Experts of a small language model.
Size: 9 layers, width 640, vocabulary 4096.
Training: a variant of Adam for the experts, 8581 steps.
Below are experts of layer 5 (counted from 0) of a mixture-of-experts language model. Rows are named router (the router's row for the expert) and show model dimensions 128-255. Each number is 128 + 32 x the weight over its row's rms, rounded and kept within 0 to 255. Numbers have three digits each.
After each expert's rows: a language model's description of what the expert responds to; "mostly gets" lists some tokens that are sent to it at least half of the time. This comes from a sample of Wikipedia text that the model never trained on.

# expert 13
router:098167114145129157127130133142102110117122115064138152157180134133135069100085097127167152178179168179189189165125071145144120068156159126146069124060115065136074157132154094165083104146172158111083165133149164154133142157152121153087182185141130142121083082144146197177073132092170141157156115155143093130183144143187133108097116083140115079133140147145103082092103104076116110143103
What it handles: Verb endings, function words
mostly gets: "ated", " also", " had", " before", " then", "ired"

# expert 8
router:124102120094124104143116111114173116094204130142167119114079161113090154138142143145163166071078136133140100170137159132135108147108083139113153064060117165151188096069123100096099129076162184195113155150138104163114103150148200138081127172109107123156169153128139094155235126120147106151100076111090178143136123152070083171131089097092119093167076092121085137135136157144125119127141
What it handles: Foreign name pieces
mostly gets: "í", " Mart", " Alex", " Georg", " Marc", " Jul"

# expert 16
router:105119071152154120165108129083136139067147127145171135140124146139091113168125110112096154199104181149135142044110154146147188072158087110112144091088137165155070139131157112129105123177103168175175115137121096084103188142087094128078128070097106139096146121116151135077113078101172151088083132163129078140178118099145146093122134119111073173103086195121107103171086113091150129098141
What it handles: Word-initial stems
mostly gets: " res", " dec", " rec", " att", " ex", " for"

# expert 4
router:177141168088141158134141099097161100121129116080106141096143169125085158192150123093114137164085155151156100086144168144148133127121127123141094110161104130101186173144179164125152170122151124108132182157109146096172071142113090161176095096136090183130165171125169160118094154150120124110178117072108105125086119145094126136178125163194147117124083105125179083130121099112102117083159
What it handles: Music discography tokens
mostly gets: " | \"", " album", " song", " music", "\" | ", " vocals"

# expert 17
router:142108104099125130083122201163139133127105121089135116110138137154147025144088190106087125121165116122167119209120097131170087165092166164116177148156096141137071085165146142152132041137114100144127120103117176133138133089143110117126120107131144079130108070126163158116092077149076181157090134154084074107162122143187138148160166125163073152127185097119061118091123099174115077065113
What it handles: Early word fragments
mostly gets: "erv", "w", "pp", " show", "ipp", "ill"

# expert 22
router:123163055133128161127152137103088134128146140151145137170119102089140109118191140121086145085133096113113183124122126143167134074151137128126129091128130084158081148194154110175115114121109174146177185075050086134171157117111127144143129154130088065153114104115139171101141190108143112129120143080119168146135154088152144046183175144177111185107152148140088111154129130121165127123034
What it handles: Parentheses and adjective endings
mostly gets: "\" (", ") (", " (", "a (", " and ", "i ("

# expert 1
router:099133147129156115120129095163165098144089169144071099169149143134098153152152173148102091103150140151088134095129097148145163139175119143104144156151168154104134131129085107160109078143146141127167154125144142158084118140138087126171129055103154120115140125131168107195108096126100131088124075160066115085108158135182118142149155143151103090142155205102130167089206155130126102119104
What it handles: Mid-word fragments, table cells
mostly gets: " ent", "|---|---|---|---", " inv", "igh", "%;", "|  |"

# expert 6
router:122133117202124112138097104121074086132154127133112145136196129114180123148096124159065116120148139213164166162146104123115057155125129086136110110116101062169119144136126180171089191104108106097158052085091161142159086114135091106116096135094195121075094098126134141165107137136143097192146147103130114149242092083168159109167131142127124118091101111126218112098079125149093082103156
What it handles: Noun and adjective suffixes
mostly gets: "ment", "ce", "cept", "ement", "reat", "ration"

# expert 15
router:105124176082116087154098145146217191189142115162158158160115123142149123122103122122148076177146084087101084105144076069088160136100109098167087147109125127152133108080097140150116119120095110121113066153136158181175159114147131130102128194179093167194152114121128102109152124159107110118156113105170088152079073131072181158134142111129140134109109145117191138149149137156085114178165
What it handles: Numbers, dates, sports seasons
mostly gets: " football", " league", "93", "asketball", " World War", " Football"

# expert 19
router:158121172137079154113116174154106172133149109183099111095172106090148145169186111174094139088159152180187105129113118090113142138105123102119160155113147133137132116131072143124155153175091093074124108112119149145136159146137137139113084056116174146155062160126146089128125117138149140143131181159128115169169140081134133161125161147119110167128126098181118111084128152135138145087130
What it handles: Scientific and technical suffixes
mostly gets: " station", " word", "- Occup", " railway", " system", " Department"

# expert 14
router:100133166154089150090176200149187092098171141146127125114078156113169098069102108195206100183114116091110132039134129143189125094072174192150092174155142115122131191179143133093111131155136179175114103171112103091132140129088162144150158136179111139150084092129102102022150131162135068102129126117134140163121181179151095128162060135122159120124178148101133126136105143155179126172070
What it handles: Line breaks and quotes
mostly gets: "\"", "\",", " | \"", "  -", ", \"", ": \""

# expert 10
router:166121153095152084163109121135123105164122128137094115121111047157090177093108130191158168066113161115149156177131117135109102119179104155103115113162125132117144176103124155136139137138173140122083103144133112143077138102171139115153089192128086157117180134150197140097187165090186127206160146138170147162091087094121118135132101108111098134128106141168121130169111128137170169181189
What it handles: English name endings
mostly gets: " James", "son", "ford", " John", " Michael", "bert"

# expert 2
router:161151136120117157128166130131087132110109097069111176106111124129154084145170124090086106151188153120056176166119121130075123106157104181115106130121126163087148140166118120144133071147094107118127161085105108131147110119183125104120096112125166129110074157149139137147123176163102144094081127133163130127144195114119077158099141165144068096144178124126104156058146109184114073130084
What it handles: Descriptive connectives, word starts
mostly gets: " beh", " wind", " mod", " white", "es of", " ne"

# expert 5
router:116119151120142132107143126130165100114119142083124108128078101118088155154112075127097012191130103080108102157135158088105156166117141121128202153095152123120147157048121138082093146087101097169126183083214110179158117083101211123145123099132128163164151151128114144165147103175136086171192093148132190075051134153112157161163080104101167120169155112102132138168132134143145070145163
What it handles: Capital-letter abbreviations
mostly gets: "RA", "BC", "X", "SA", "TA", " | USA"

# expert 3
router:112092154074132121071117160160091146086204151107098176112109083140175202083105064089177114126081112116147146142140075116151126097106104131087184132100091180193141128124137161162164136128123136083112179176159082112124164138118176139126124185144081138144129171132112121132156167099179140107165186147176177139100074069072113139135093094084149157142107117180151125158150160136110131136184
What it handles: Year digits and separators
mostly gets: "012", "018", "017", "014", "019", "015"

# expert 0
router:149167133140134111130089116109123106144099112137149094095138116145120106118128152126178144113126110093080129086114167133179110114156116133153098141147151090062080177110127065122090081138148180087108125182103153060098092202095130135152138168077151065142161099123111160141112169112120056152093133188124185072146087201117098128113115139065091101087113114072120104079096132155143127130091
What it handles: Determiners and possessives
mostly gets: " his", " the", " her", " its", " their", " this"

# expert 12
router:136105113067094112130094129113091143078086117142156094128080077116110066183163111140094099158064115094120104098166125109132178135114109079115087166173153143114155146170180139103175102145122118113130147146112106136105130153051146090138086069117099150119140161122129109065132152124104089077118122151091111114182126126107146119126119158112152242109111129153131120191163079081115129132126
What it handles: Table numbers and separators
mostly gets: " p", "% | ", " $", "-p", " | .", " | −"

# expert 9
router:077131163159117125143115111132133203127062078155136074181145166120152111162133169166182128150139086114087145120150160154105144119121151103167083085094138105156151115137164086137113126139159075156166108209115142117134072102156091154153163120141200144084153136148095101161131079138078099151119079134086098158142172154134199166121168050108136127159133119114080151131151112098133186188155
What it handles: Table headers, section markup
mostly gets: "==C", "|---|---|---|", "| Party", "|---|---|---|---", " | Votes |", "|---|---|---|---|---|"

# expert 21
router:171157089136161104169090125126072098164094186097146118102127114154126129133113161122130124152136086148141135104096128145128143067123116081169150174132098127051115128125150155097083151116075133110079129168202061106134099091103125120112088143166190193099080165157118125126205146137173086078129146088121151116090166132148147099088141151152179081117120190089172086184164121142120117167111
What it handles: Sentence ends, clause links
mostly gets: "==", ").", " was", " which", ", which", " is"

# expert 7
router:177123134140162096100115074145150107165118157114111145094166145163143115087147113075166134169131138124136113097140169132130143166113093131081169144147161142183143092190099116099107153115102115125112132191126098152100166107148108129125185145142093171114131134137063128067100159132075127099147123133153185146096091127024148117113142197103067160089145131117146137135110144123151114105132
What it handles: Place and country names
mostly gets: "″N ", " United States", " China", " France", " Indian", " India"

# expert 11
router:162103148142092071146114104081190187145095091116115100091112148123133178088133092138143194104103105109177091222136170117057165121122149110194134130139156101107170100091136113144130185144177159084106162100178134097107086117063158175128128109071072122133134143129110081170143136091166155154108137110186136108071094123101122120159103095098117094132097102144197139067124118151132150100184
What it handles: Foreign name endings
mostly gets: "ada", "ode", "ira", " Lake", "ya", "ō"

# expert 20
router:120159142154122173076121117169097102161118154137145179167149150043163130164120122085049173105137143109113142117132122129090104174193075092084120104149078074175156117168077148116110134103100128129176101072129160147149138162147094124095138108133152107119034131141130148124103121191070137136141155123098106145130154111182092127073175174163127106149169132118169159144140131116068079141131
What it handles: Mid-word fragments
mostly gets: " km", "hib", " mi", "-year", "- •", "hyl"

# expert 18
router:087089195151153149172155125106176109136189098169144114128113128101107137123079166096115154102114097133100065112136159098171113146136113149170133128095121144100136087093176185118154128104094174175135167115122129114148156098080124106207182066101100129155150122129102132135132118134085149104137108067150118101088133168145125120151107107121059093152149117118080136130152127148093161024148
What it handles: Consonant pieces in capitals
mostly gets: " Tr", " Gr", "tr", " Bro", " Gl", " Sm"

# expert 23
router:159119085138130125136160148104149169122087092148186122082118141179166129072178145149171137123100124149103132142118133136118055167130168132115116080194120091032081110151125192114122219106137129123102128138096095120145191157140116136095106145135151099102152131122104131129112175161102170089160153096175149101113154106098130153083152199100074163099087099117106124122156118160153157048114
What it handles: Word-start syllables
mostly gets: "ood", " me", " Har", "erm", " Hol", " War"